config.yaml
n_layer: 8
d_model: 384
n_experts: 20
experts_per_token: 2
d_expert: 352
d_shared_expert: 0
activation: "swiglu"
moe_layers: [2, 3, 4, 5, 6, 7]
router_score: "softmax"
normalize_top_k: true
routed_scale: 1.41
balance_loss: 0.0139
balance_bias: false
router_cosine_scale: 20.0
init_std_router: 0.0157
lr_router: 0.000533
vocab_size: 50257
norm: "layernorm"
norm_eps: 1e-05
tie_embeddings: false
optimizer: "muon_variant"
lr: 0.0117
beta1: 0.9
grad_clip: 0.5
batch_tokens: [32768, 65536, 131072, 262144]
seq_len: 256
train_tokens: 315200000
steps: 2700
dataset: "wikipedia_en"
Below are experts of layer 2 (counted from 0) of a mixture-of-experts language model. Rows are named router (the router's row for the expert), gate (a neuron's input weights, with its number), up (a neuron's input weights, with its number) and show model dimensions 0-191. Each number is 128 + 24 x the weight over its row's rms, rounded and kept within 0 to 255. Numbers have three digits each.
After each expert's rows: "mostly gets" lists some tokens that are sent to it at least half of the time. This comes from a sample of Wikipedia text that the model never trained on.

# expert 7
router:139104123125144102124151161138141110156134127119124132134116133149155098121127126151146083159118096127099117130175168156102111108119119131101168118092129086170089140130160147118130112114126169128112110118106137160139122139118100100136092093109100070125100092123165175120132108096114098083094123114118121112187129149122125132140144152151141111101120117175115137165101135165138138166085105121134135114128137167159116146136128122122135134100117118103115136108092146151116139087120132136112089105096113122146146118110152121144176157127127148076121118110111094182127122089142144144
gate0:121114081108132167096150129134118131095181096099105133121099142133136126094148100180143079169096085151139136125133175114180117140157163135125103141106103133156133085111118119136125138129115155188104133093097114102147157100093134122111125093139119071165136148143164195140148134101102124143111151124135105151122145150129129147152106104114147102208090108128133135122093123117140102138104108135146177120153120130128112129161133138137111107125135110126133150141123065148143093097119097150104115125150154134154096122137113111162179131130133081150116131110098118124132121112129146109
up0:138171124124122106131103072126126122107147130137110151122188115122100107141139119160106141100144115109115148103162144147116104106135104124118111080149129102112118131144114163116122133131123111077189103126127120098157115193166135163102147171118141111128123125127126114177142083130080122162118154099141146119093098131132151133130105122109115120108150151121145093114110104105140124103133171138146150145130118116154093157077138146091152138140131106161106089141140162109127144099151167163148125153105121130107153135175142142093183107172132118121094122085186162110132131148143114140
mostly gets: "\"", " would", " can", " km", " could", " may"

# expert 8
router:121102126123125137135127129155124143077126108125104108136095148129146081128111131122147125146113091137109164133168132113131141153184151065111133199102143127152150144179135131139105140116117159122105092152088151136125094088111131164147129100108170121093109118082115050124166125146141105159125163169143154143140120117133093143159104111126177159133140106153111119171150106126138125112114150157140125168119121110121139125143114126102118147125152103156099096133124112109109137120125172142175130136181118111140131108167194149148155080122122161098111091157138134138142128149088125146
gate0:089112136169111143127159119144105108111159164108156119140133130098151106147151149110141117149146129133092115178071141121101125097146160147122110141128157178138134148104107086111193155084131144167083106147135112116130146157083104080110130158140128108123149068136137105112147171125112137122093144087171136130098122117130130115157143134125137105159109160122118155088117131109111146136157162183150120103114182152105111133108128107106129159164140133125153102135135159117128094117097108091125143118151108148152137145108118154076118145175152094137151087121116184152162118149101159118
up0:173149141109158142120115108143142095097141099109139172104094092143148150143150129159145181087144126148107151163088116143163138143118136136114135124152143075137141096092117132129122091096113122132146135180152106137164154138144115123146088166141112122111113133142095114134116141149172094129148196130126149120106147118172139076128187125127069141120144133136131107107112070117126126134136106201126086121134113142112112157127089123134103105135128120088109138089115113060150150142141121137084134159128143115091137136151104126137107124168118133118124115118131140100151110151141148199
mostly gets: ".", ".\n\n", "==", "==\n", " |\n\n", "==\n\n"

# expert 11
router:139115075065166161103115152100117151155180120113137110086158104147174079130105108096093138103096116097134136091149164118113061179090187168103091112168094150112109148155146093123094146094137106101133128115130127132106140125146147126128142141141131110153125118133126096138131123124151143121112108156164126150150106130162166120137118113162125063142120139096107127136153130133121150140156167150121089114141087118125129134137137133128132161130129104105137114154110128138118158144074135137123114119104120131120135145106144164146167123092150151117163124116141148126149132142112156093
gate0:157120157127095123134129096124149095163152120151123153095125140119147149122137108167146152118126108111161112094194129133151136124120169131137148123174135121109122103095109120153133180134153167147138138131145135146157119106101143132119123092102127153151123094160114095132100101152147138109144114109178135143124129131157149161071139100108143112137131118098144127117167123091130106153156119109143153153133120134177154152128143143162140127144095163098098150138134171095134114089106175146108153109112146089121125134114101090166146131095137145112203080145088138132169100120156093132
up0:119150146132127169102101118155142149133129146134125144098130086155111164139120116137140124109119168129133162093140159133148157129076112136132128144135113154121146119114105179127141133090175109129107092091118131129114135145143117155148121138110128130108130149129107176110167135142104127124130115164092173128127166143150124087142097140068134085108153151111118125181135095154135146142097157138143141154149100111125106111138112081100175178118125139132124078170077144145149128132117157135145090115146090100113129130115151123117167076129130123107150147061143113124135127147088122110
mostly gets: ",", "),", " used", "\",", " up", ")"

# expert 5
router:117145081180109120129142139097125108160136161123099129097098175155127148126141157119107113091157138102122163169129149095164120112121123136101146131119109159128159164132127113193191145162114116119118128140145111108094121101151113157128105118106116122133119102096160094163092106165117123126122155110132135132169121114129161154115137144121093080148088137118164114122159105094117114111106122118129140130130108144119136120151151069124135105102109193100132114154145141112133157136103173141107101133152128133111155099149129131131104100129131087168170124146139138122124122052117138149
gate0:119121130145107152114206139102149134108109127140120121137160100123085155107093139121122128126098128130147105114124152121113119121119129082143147155158154122125095163158101115118144109136172123171161161104105155149107108095147121127138123089137163150101154126156151157171111154141130172171121140143062193117117128080091075138133122151139080105148141136139100113137129128127099095161132131097192125109114116120150139093163122092123178144082113115154108133129098159120196111143132122155108132134074152138126156157110149143099155126082117110138086113104136137121144117085096114160
up0:131177154148126151128117154153122108105069149139123129067152100131144134147129128123156126091106170132104142105115118142127149127136130125095136142151117109138139127116100137123135148112113157094162083141106142130117093175119148115141112118121124129150141111182148142106168121088144156134137158134137129134118102105132098162146143129159118165145136116130128157126102107134126116114125118149106131128125123150181156099075103154127122125125125144168135120108121131115131171171084099123182113104104142124161093159126157106161098164168148121111145121104101091153125083088143152104
mostly gets: " |", "|", "===", " —;", "″N", " USA"

# expert 18
router:107102146089096102108112127128157109133134094141147139129110147097099150129102143127109133165134117143125129157120113110146136117110114120084178137135129099162143145121156127125106109109133117130099091151127134109173188093110076113170124101119120170111131133117113159101112139117150151114109133149125124127097097117116161137140100143052127140097103117114134117188176150085179116147124119139134104147097100116126104046116109173118151155138109100121131135125087097111144129120139114148157146107140139104149121110132081139092086131149125113160138136192121099097110136124119075153
gate0:120135121085132154138125158110122150130120145139126146094158143118092103094110121143140127123168113120088170087101156107119105124104130130126147139150104148093139101115090095128125106151118151123123118124136157161131165149141165114107140113129141075100138161108180132127119097110139125099108152131095113144118120110139109112099129137106138137116119160164119121156136106061082121125115163102159134123105166129146122131163096150115134119134150110107110116200162109181111094145137126109124109092136142137104154126150126087135113143148150104141148130125135137099132157151103116101
up0:132100149123129095127095138127126081143133175145086110096129141199132095168153118143117114110140148129150092148172119142102105129102120139166144123127090102147129114083127105138140109150170165100138114117109140141136154174154116081146124110110116083119161098156133149128142137091095102134123127115157137122173107147125124147145126116107139093126112136107148099106078143135087126149140139127156173101145094129156119116099068128170113134097167173099132162147100148087129149140098112100142119134144156151129142135127148163097130157109111173081132119139165130109102137099114157123
mostly gets: " he", " He", " she", " they", " She", " They"

# expert 13
router:127121151159164123112135173093123097135101109122106148178139113140105121111121135127106141140126105106127104156141111122136129151160126159111087068161111100137097112166100163156135166088125117140082152110114132110140140130115107146150178160113168117130146154124104123111122106153131121116142150066092122127123090158102090211096127092109096184112186138128122126159107117123134163148101121134143161120136097131111140125164143150112122096133154155106137142115153160155094173136142104169129113170153127137095131159109178163088132107120110082119104147101135115134174139123131165093
gate0:089079110121152135108095108164094147105147155080142131133159100138129093177156136159098134084150091130121123113100119107097134138104107118137162173083132151110105090137155130060107161100106172167101098113118119134137166142111123162117115133116140127101179124114134120149147120090162110143117126129164151129130188143116135136136197140111121150100124147076179195149136135101098138099139117156171111134142162122142138142165160102144144140103104114128119145100108108064143096159136100136113122165140198158141097145119135116150122168125142125111131136149060114127133139113131142132
up0:105110110101146167141118113188146133163146145110119134131134156113107105094119139125161158131113109101156141118133109148111159153120088172110124146128116142091141126112129132124117117105073135133098100120100112099166135100094118121143132117154076122171138135126130121138119103121063101158147155121083118143143136141108114141105155144120142110104075154133109107110132152143118107107088148115098093106114135127132114109142133147142130142098103145124123154069134127083184118108119109127134099133172124156161101187156133108163147155135108158114108162114134126100109160127103093131
mostly gets: " ", " $", "   ", "_{", "!", " allow"

# expert 15
router:123158104134150143135118106123145089177160128122127136122113152156151107119112108112129197115159160131124129113103099146087141107152095157140110091143128047132139118130162118078104112130151147126119142135152098109145128135126137151145109140169126091144117123138107109100115151144081152107139122117164136133103131097123139139120172123118099157127104099082138188118171187132136108159169119117131136126142147110091098129075111101116130153135109123132134146113148093117149108129100166168075101191128090146092093128094101138118136141136078101124110112117118151165115136161147115135
gate0:149116139182105140124136149121162136126127134205088130138113154127093132103109106166162111146141121116099141126143149110137111174118109130140137165132160136113136144182126134122083160125110079129092141106103130120110138179074115138133166181130103103096115068141099153124123147123088122153128148119160104132128128107135113110162083100137139141137152081156138147144124152117113104114114099120099102078161087126140100134108105148124134104097117161109120103142106144126143122146127117148141135096179102105141112156184128149136121168106096120161130114108132125075106148139163122124
up0:102144159143157120136156103105128144138121103155086123088149127156122137141102103120168116119165123096167124145129138135141148148134146134128137120129134140150160144153119080105157103106138134110128167105154144143143157143114168119159110151098127112137174109130079101126128111105138155126154139120107113107098118133107140116111148101096095102131162096161112156095123154130166102116137099103142100143097142127113154092128139140171121129116152113134113149146156119125128132115125155130123131148130150176130138160159141098107120126148056131111101097122120140136139145129115113132
mostly gets: " and", " of", " to", " from", " –", " or"

# expert 3
router:126110110158165105082117089124142121113124142152172117151134136126164128128114151151122135144119104143156128127120117136128119115140126091148171106117097127115138138172139146136104103140108156069164132133160124144117111112155124135140118121074146116089095153116122145114093138103143110131129140133119120157105152172105134130149172132111118132114151112135142098082122124144137138134142121086112156125065198129077167143117128101153117125127092140136117127130141149181122127109123114141116129071111130144141144106138094107155142134137144104098138129152081143131133147096158128131
gate0:118140135106139102178071121088110067150106123113118072121123143101112137147108108168105137114115108090104117123128133105117152124129138129178135123125116120096161131108116089126115114117102126142130128156148101105134114070124130126124137159074143150142102150136120204123113109087126118108134091149124110104180115102133108121104123143108143105162139165147089181163181120121088141128147165134134126107135153143131127111141120125100152126144118122102130160082157097131123130145139102112136100142124154101124140109137104136116146139107097105195132142131121146092078088143184137141
up0:159081120140124111082133098163156126142144103096168145115168122103126150094130111136140143148142143119179124132110145128124139108065135108127120142130144183108151127139114125120107122165097114120108125148165129164146144125111107174141143161150126151110161117102126127162098140145159151163113077114106051112149113132142103157115121127115127104123097104162155105118108096127165099094107104157118108139105104115139100108152134127108135109122089129157151148139148095102114139110143158133125113122154131103094188114154166133133115136100104126150141138092184106146120138096126120093
mostly gets: " was", " is", " were", " also", " not", " has"

# expert 0
router:194117135133082194151077117114108091146109138101132122142122115095186157156128134118174087126133097110112135168104136118187141166093148112115130145117165143118118108115082119173139116146149141208124114124140183086126134128128084115143144129112110158103161102171138141140136090153137150107104098125130120097154143125088148117159119120170121100130059126125155142129125094120119149132148112135135122096140118163111143152090085155120140124149121133120113173145146122153081100146147111140124114123151100128076094117137109121119132137131128126110088146160127083121139162141103133133
gate0:138108115119140094131166126164134110108109088109126084123124169112121136124126172150109143094142157146114163121149143190146100189092139139108122145103129115108177129095122134143114149115159146128121135143171109116152115140150176144134114126113144105133142122079130126114097142167120147113204123114085108117084105139156113158133136137162170107110130149121149129170137168105139109112123163135132122103151121126079116076144123136095133135181130125082136118099116087130114096121129098104135118097087110119145090091161115106148147162103083092134145153124162158073112136111156121129
up0:105140140114096096124113091152122142139122174092160132142131126134166151128157135142116142148120164126107120139121180109174134116118090120121141135180110125132128100141127126142140084124149090114098112140101113147152166147165117142130121126122156146112132146116129138143106094099155153142121154096152130090095170126138166118164121145133088140129133106177130156129074121125144137152126120129132110137115146091114120105110132134097126130138117169120121129168133157124084131116164170147120134141096134135141104142166143113086119082135131129092126089119131114150116115168107103116
mostly gets: " (", " \"", " =\n\n", "′", " $", "^{"

# expert 16
router:086126142159133098094139148142130127122111064159120151117139128086102137133160134170151135079112137093102148162156130145059130120097073175127103173099115129139132112120143103145108161142146149147144082124113181109120113134137165082113122106099163130134091156142100150070124092088158132143072126143135112134148142164166113138106124137105104147125139107145134145129105135173160138099118140107093109124146137150141140108121107135119177098148118068108125141116123126119166138084145113154088135129105099129154098129101136162147156166181102134162115181115172117067151148121141104084
gate0:173125127138142126123134118152104135131083096120113111134173137133127145136143156125140115107091105129155163100118093095125133096139144147138138130128129145133107136140169122137155147157127136156142119129179101125150149144153141086125126115141143164126100130115080139152153161110119134148148137133113126114149120093120127083106083159140128096123119157140172112147137141070097144137108096120117148111132152083127126153103140139123125135106143108143132195127127167082126092122133127144123126058131123134132066089123111108138116139152098123087136161158155122103092184150163125109
up0:119106137100132117135099100128140114093133139118131136127138080120127098131127155146097131165119145120155113170140143166132146144086128122140131092109120109152146129102162118121148158113138132126208104134160128120170071138148081136139138107082141112111134157100133121124120123127122119156118200163105131113096161107125114094146090125124109128128127168137116086104097134122127130130129130104102149125142082103092122148105141113111124135099113152125154103150124191142142127126157132133138095103088109153161156139147141125154111125163178176142130188122130116104176090171123127160
mostly gets: "–", "/", " under", " over", "/a", "2"

# expert 1
router:112145159172112143149122142136112148150121131158094169155157084145112101087118128147122118116175137151191097096109140105108145135165142128145069125092145142088155118138129172115140125185109116106170166152077173136137141134122119133121110146093128133139117155134162180141157096082102093110143101141095164102139153145134099095132108090155088142123125124120123131117117111108143091155086108150108112116153115089154137147150126178131129118126173112178074115124128187124113136126162148098162148128109131113082179136146138132152127105122151124132124139104162094163125102149112146118
gate12:141102150152078103099168133135136116145157158079135129134163145160097153106149126124139120082113090125120139092152170118150115142089131149110087121133112124082102138147124159149146146121141148097124153129096164103090082098122158143174140139116126170135135095151158123145142122150129129141109097123120143146114132159143111109124159155105088091144107142130082107110123148160082159099134125146115153112131105124088136108146152138151136129114136152140129104129089147124155159114096100184099157094086160147143074169086100090112114127177117142131107109138131108175167138089174124120
up12:150078128134108153165143131169138164122117153161129150088146087149126113133120123127143147113097124127134102124120104093153073151107118131121113119105166114148097161162112151141091109113088150152171099099147107138155193094140138134119143093113133156151159163138111092079085104170127138122098098099122192142115136131120116141145112116098135152139135179143117107102144127096176102116141099111115139163147120144136088135126108098146122114088152142119121121151151144085144107146130145089137124129130137135159129094107108143087103145134149138118135154114115134114123153144154142113
mostly gets: " |\n", " Preceded", "1", "History", "|---|---|\n", " Coordinates"

# expert 12
router:164105102116132166151138133158179112123122133123096148173145148132134171111158163097169140158122114111152123100128134105082096110133137145148161118102128142104109130110103109129151123151117144136116146128114100140135118108114125092147122146172101148135130124141167144141101172144117135114134116175121127162137105134143128115121129131086132097122084120108118106123151111137134096129139077146163110156070097109119088114102149134135143126089102184103151101117118105133122118161127095135124138135166128120168157133173119132151093121119147155179149145137109112140136088110140133158
gate0:099131114135107140093160131118130100140114143145171129131106135095133116139126133129108160142141143102146118108133072075140135134100126160071106097168088117125141146133075090137178127119174105150144103124109137126170126105088117122183106111127093104111101147138133167105131130121132131142123183129151074119138151161145139112142084095130172150129108138121117076103145127126120135105137104162138130142135137156109169128130114125101116114121098162122123124125063138101146135137152121179082191126163114171143119146152142064143158145109132067152141104120164155106138138154128146139
up0:112118118179117097124143137127168116094134109121132093122176137112139089108129124114141131130108151146126098114094147146148165142120134093202129134144129154143146152152109120099138165130115115114146100157131142103128118116091143158069125160107151089110096114134118096160133125143105140146125111102148123092125114098109112145077194107154111095100106188175139098159141143129102120099112124113127147093122070133129145140091121138128085102138159148104089123142098116122122109141112130115134113152095119144106164141112116131120097130159171144114077161103146079155145126140157125124
mostly gets: " the", " a", " The", "'s", " an", " his"

# expert 14
router:103126149124125141119116143151119117110108128112153139119095144146123127138167142107111105126109103099138121125088136107191146137097147143110134104115129098107098127127073139131087113113158173135147139151121130083138159141105121141120158123130136136092187150120093141080140123163145107144149095075119088108136165159132138133117132110152126113080115124150118090153112125147084168103144124121122107136113104115141146122130162093129096125141105164124129134141107132101045115117114072130125131107110106104119123084141150120096135117154157100081115113144135090169089118110111143104
gate0:140161131113116096128135139125118123164148146134136139101135155134140164114177105114126149132111118164110109162118136127144095147113151128119131089137152135150092102142083111135146114115093147168114123122112133080165171110117138110113176138130106116139105144120150118114121110132149152109133140102133190085132143078095160118158148157117130100096132102138105129114104120162151161084152105144127130163112153139048097139127116135142166164112140118150117124118139120112132147124121167118111129086122122171124087135122089094074123138137129161107088128125110151158128101086105139152
up0:132090123092132186106150138130117163107098162125151150097176096118127133137167108139108109170139151103159151162115157108111102087095141145133133077120168124179109138134132110117114122120118142164185107131111139168164141143145156128085163117136099115086134172127155127145133124117118110169129124124101146107123128106152166087136143131124090139086116162153134142106176092122106134098098112098123130118101141128097089127134116110113107143119148125128103148131111116128104171103148149143111138113120141179160150155141115076161117133110137171089086106112107141171092097138134144140
mostly gets: " K", " U", " M", " D", " R", " B"

# expert 10
router:158113114151149099108097144101125132104145095118114088145134145139141100121144141144111119169158122083137143076074142126103074095131172120122136130137153134098117153105155130132110107144166154128121123124132110167152121123142133106120105141146129127106112126110141122140151154131123163153072111159102095146142099147168135155094128114123109159131098108141122111120093138167147124141144126103167110132099062123119096149155183112123134116147128141112172097111129117098124134125148123106171147109138134138183139131094145140157103080111133104190105121134137074128156091120150151085
gate0:139191132146117105106117118158134088126076110118125153137108109124131159094089138134132169109137101159109138102106100147149125142130149070209141148152145154155116119112124129114125100141124132131155092129120131104121118097123153149104162119123136134112150096130155105097144100149138117156117133130127143123149158120126102149126108133186119137084145128128157142118131148154128136145108053102110127097167115140135111156109146129137132094166159152125122148091132156162123105118128123086121117110082124127110105119104140091129131122109186165089118108159157106142139101124138138151
up0:126100085113128187112151131133149146126124124079120113106106108136112130140135151145125107136127098107180111150126139129148109087120113125152098100191145118096123098104145135091134105115102115176161155119121102151132116096089161089081137148118110167144171127095157107150122142156114127100146131109146174147150110118099154142125141123137115120153104144068126153128124100143133121135081150140108141127175077141092123137113110132161148128136116124150129170140147114114126136108138100114115112134111129136102141128161141147128125124121132182198133116103170111166113140084133108151
mostly gets: " other", " one", " more", " new", " three", " second"

# expert 2
router:107141132092142126111088128151099143128140158171136116124134130123128173175089090107117127135129145104171116067134148135154180135123116096171171103117103123136091097126111063139150129094104127128125088129179113151093147146057121136118138140129123122136163151139125093174100166147129134119134173100123132122170067162156125131112134131109187158118147148109137137117120108099105136128115167093136156114119171136128123169159167091123129125103131143098111134101166166126121166189094150093071121145157139125141158130138128118104132151074109115132137142121136160145104088142137145132
gate0:135156141120108093134139130145118150141144121128171112120140121083131142136072131133124139087110143140100111161116183125136091110099136121135104103125110126146118127096126150110121146092091150144118152093135129140104118158148160124083114118128176153106170125083112134116102117138114090095147120160103139103147134149148117147155150142103136124137134131114147161144113138151120148150168123145119127045139125120120159122129066144104146150109164110133106126083109154123136097132113132103093154105159162128156120115119117134146105122135129144172101100129099114120186115093130087146
up0:104099137093131159121162150143121150147188145156118134108125137110161117130102101100078121084105152094138104123133143109130086130108151115131062133155107121132086074139142144149111184126148144071113126154126165175173152110112140121153134148161081178157133145126133118157105137137180165127139122139091154149133151117151118095124174168114131098162115110091174163144112130145114125092109093114133115138123170126137149153135168154142131089146152154094138109112149123118167167130094129162136088149159132146105164142159145096140124129197118103156112086167136156116128120126115107097
mostly gets: " States", " John", " York", " French", " James", " George"

# expert 9
router:127170065106153176145135173097124140109106121075143118105085098148114111090135091154108110131121092097093115092154126126148134128106143090164118137119127138143107134130101134173150114150166089117109142142124133124129120143151088164119118149170151094154161103120124155119105129102113142144108121111119107152166100132116140151147146109136128174171158132113107145119102156130110151121127140158114108129129140125149101112159162090103121128088109129172092150101147142137153158149121196091113120102096155126146138119139143136123105105116160083126148139091141144117124132104129133093
gate0:139139139113101125160174139129152174103122142120151179123116145146155123106139143149118134132149150180118097143132070100140128126104113139151116115119152109148120109153133117161146166106116119140122142102114146150158159137107141137130129109168144137111117127165116113128092095089068132131153110099130089123109142156115149132088092105062105145180121115120138144121089111111112097108145150107124159134096069133104120158135097142083166127109109126119146083105074088110103138129133109133131141169128127126159139158110087121094117107102125102122143116125108171105097128138108093144
up0:147180133134124166160070121098091163129143113123105141128113171145132150128153135129131112100130101125091087101133127111107151091122104127141151160116150134134130104132096152130157144116183145127139140141164119130125086119107119123105171123133127178157157098144136127195124113098155120112122120166093141164102126145133106097127136090139142141104152122148108111143111123146083127122108132157135105123140100156131144135122048122122090098149102092141120150172137092118070124128147126101152104138125148124151149144132156068136126131154124142124141125093146169138131111117182104129
mostly gets: " series", " album", " family", " species", "ism", " children"

# expert 17
router:125118126129096089141140108102159105150097138144124146115163143121129141170150157161103109103138121169087143100159155149139151164165128191125185130100086142123121138123169136145087116174122119117111162118095139130153135135156148147109103110225098143107110090148131128141132142126091114141099115105145127113104163115107120095168125126121106119137160132146108088121135104167133126103131150165123113097164123149124150093110096103152141164132133101080110154105089153112118127112135099130123115155125154140158084140131126135155108177126117138102144129125121083108125136153120105104
gate0:152149181134155111139178153127131142138098140107097154113152149081121131161112119090123140123156119082057121150109138086144136121125133091141126168093148168114144125096090076131162120110110119141142068112134133122138078142158111131115157132142142171131105119132109124128141124097143153148122170130139112148136156119158131141086113140103128179110166123140110148167150155132128149148097119156145059114105098111133096114106092158136165185163131124158109111093109162092124068147151101116119128149134126145111123119136101116157111133100143097131125167126091122160135149127160132138
up0:099078120099134137107156111108113132091135115116067136130093134125123144153098134115117175065126154084116079160134129144101109121096122134139147137152151130104084137084153130089135160099124081157114101112108126092164125118133177107132130153174139105147111137151140127123146153080156147124141110142169159089128160108120129117087127139125147085138126100141131112132121149193142157179152096147090148082143156134124139101094109115138099119122087112141119141145126136096119092057123122147103087116141136122082117125120109158148152110108102130151170136119150149124123105154132137161
mostly gets: ":", "):", "On", " Clade", " :", " club"

# expert 6
router:091143160155131075142190133128104123094078121112123137152101103155112130119129144144082150159140179132103135089130121143174120131135136124090176112137129111166133110099087139169118153120126134121141125115174130150090094173121096126123088136140108127134161115113140123141164129162120125141154126104138109115181120142172142107134161136095157109085155160165120153100078182130097149120124147080149130121135176163135107162140170102159117097122105121152130115135080109146121107136147112110127158098110143139149177103145138085154142139099121107125117120140169164155121119130169124157
gate0:121091124146107099168122136136104092117125132120113099084160110083139115101119116134132185132091077140149101119147107140126108154138102125136118155117113153128154102127117106073079132161158146126126144145110180118105143132111132141127129150078098093107099089099147125112051105101154152143111165121099149170156085160097134140131149137124101116113129117135147152084125086134137142168124123162112166126143108118143116166107118145108120137119133135135116140152128146103139155103117140115091141113151144115138169143096139142126106149141113122113100137093142149129107146150105129108
up0:121137138114176111158173105111099136110161129158129115135127150082132106088114114130103115126120113114129087153148113158146110100158122099115109116067116093119132106127135130163126138144122106117124106154140146191117119127139113147100085080123109159108179098108136170140130117120070153119131131127144138122130135134068148131119152147148112157178152121125103134125111056120140125167090115151136124119171117167097105098122122150144131169156159195127095128133138103125128128157105129088172142128112155162149106123109128123107150133141146140169128084126158093121136121114080113141
mostly gets: " an", " a", "°E", "่", "idae", "ini"

# expert 19
router:138141152096126149109186126128124107151138100155150157164145115143099146108102104101134123118121138140117129187121074161145105130132129117150091119156128140087138152092123120090126117118154108134139127152093128157132123164081176107091143152106127113135118103134143154127127121123158118161135137112150124136124131115104071136120116168188148120105126127134097124117129155102147132089158143149091157104118135119119187181094094152131150119121121085145135084126115125141132132112117052138149112120088116107147131142128123143132120150116112120109140121133095141112166119152101126147
gate0:086136149114112151145104114089135171095130115129141149164080148112131135133126154124105119127115129104140153110177126107107143157123118092152103078116139116124107132081113151105121162138101120121147132136098136117121123131085169117115110139153132119132095093142148151122164140128125098098151146142087163137131125134075137122131153188131080162122117165125108084075164140120135149160146128114128094116114105102112117161150105063127147187133202189112152148107146113148077138166164113142143129204166114093174113124096130104115119097141169140178164120166122109120101144147108124108
up0:140159130083111118149111194170151128117161149100129107117146094136147113120081138144118109109145094103126132111146149150172120090113151115140140117165113156163110127088125118105138096116135097138111106105160090144098127130166087091133166079137081141100144154132114091117137131110163151132121114113172116134097097133149111131145147077099154132129123081146118109127157124106152112128165119160076087116145088145106099103126146156118098090089135089162158111146097175116125148138116116138130087129090111145129127125119128143117149122103094109154118130123158157101112091092150148104
mostly gets: " in", "-", "=", "In", " on", " In"

# expert 4
router:162105133133113129111127104136123144124132185136124109145135111072124131144146152173140147143099188174120146125109119122083129135112129100098108116141099139100162130167159147094167093119121115154138149143082118170089099113132144132122124116142121138114136142135035122160141140123104127112167110131075145147087144116110140106147088139131130149138153170132105116141102113139122113140099131131114141106131137108130064119112151190131123115141113135168144095114145124148130101119160116148212153147124103137129114150166097132116102118143119188143115194129117157117136138158126095162
gate0:141125131127150123156125107101136093135144151107141148118095132033173124105138103153111131104157132113119169118145117155109135071105108124088104122144164122142125127161138123123131141135121151126112152132135158135157132153184113108132131131095154102130165116137174145104121076113134171126144132143100158132099110115131124140105162084101139114141126148119069124109147133159144110120147078116158121101115104119098150164122117108128159114107142158142141118160123151150142127119103152165103164143075161134109108095128114166105123159141119128100167123127133146086136087098139076110
up0:175160101155131123164125084113098117128127106138122119142109100108132142156171129120123118146144116145092132128135118159100099080152150135159116113137176106110090078096108158155127155134127129141093133113097115127133133126119156181103123112138113092119137122135113130130117159156109180155092158128125157124127128134139139091136150124130198147116129129137142164086112166139133093153158166095153150143163146123120105146099111151139135108102118112090075125115183159139118127075116167166136159141096124120118126131165093126104107141132147151132118131097130180093108118153132118140
mostly gets: " for", " that", " by", " which", " who", " after"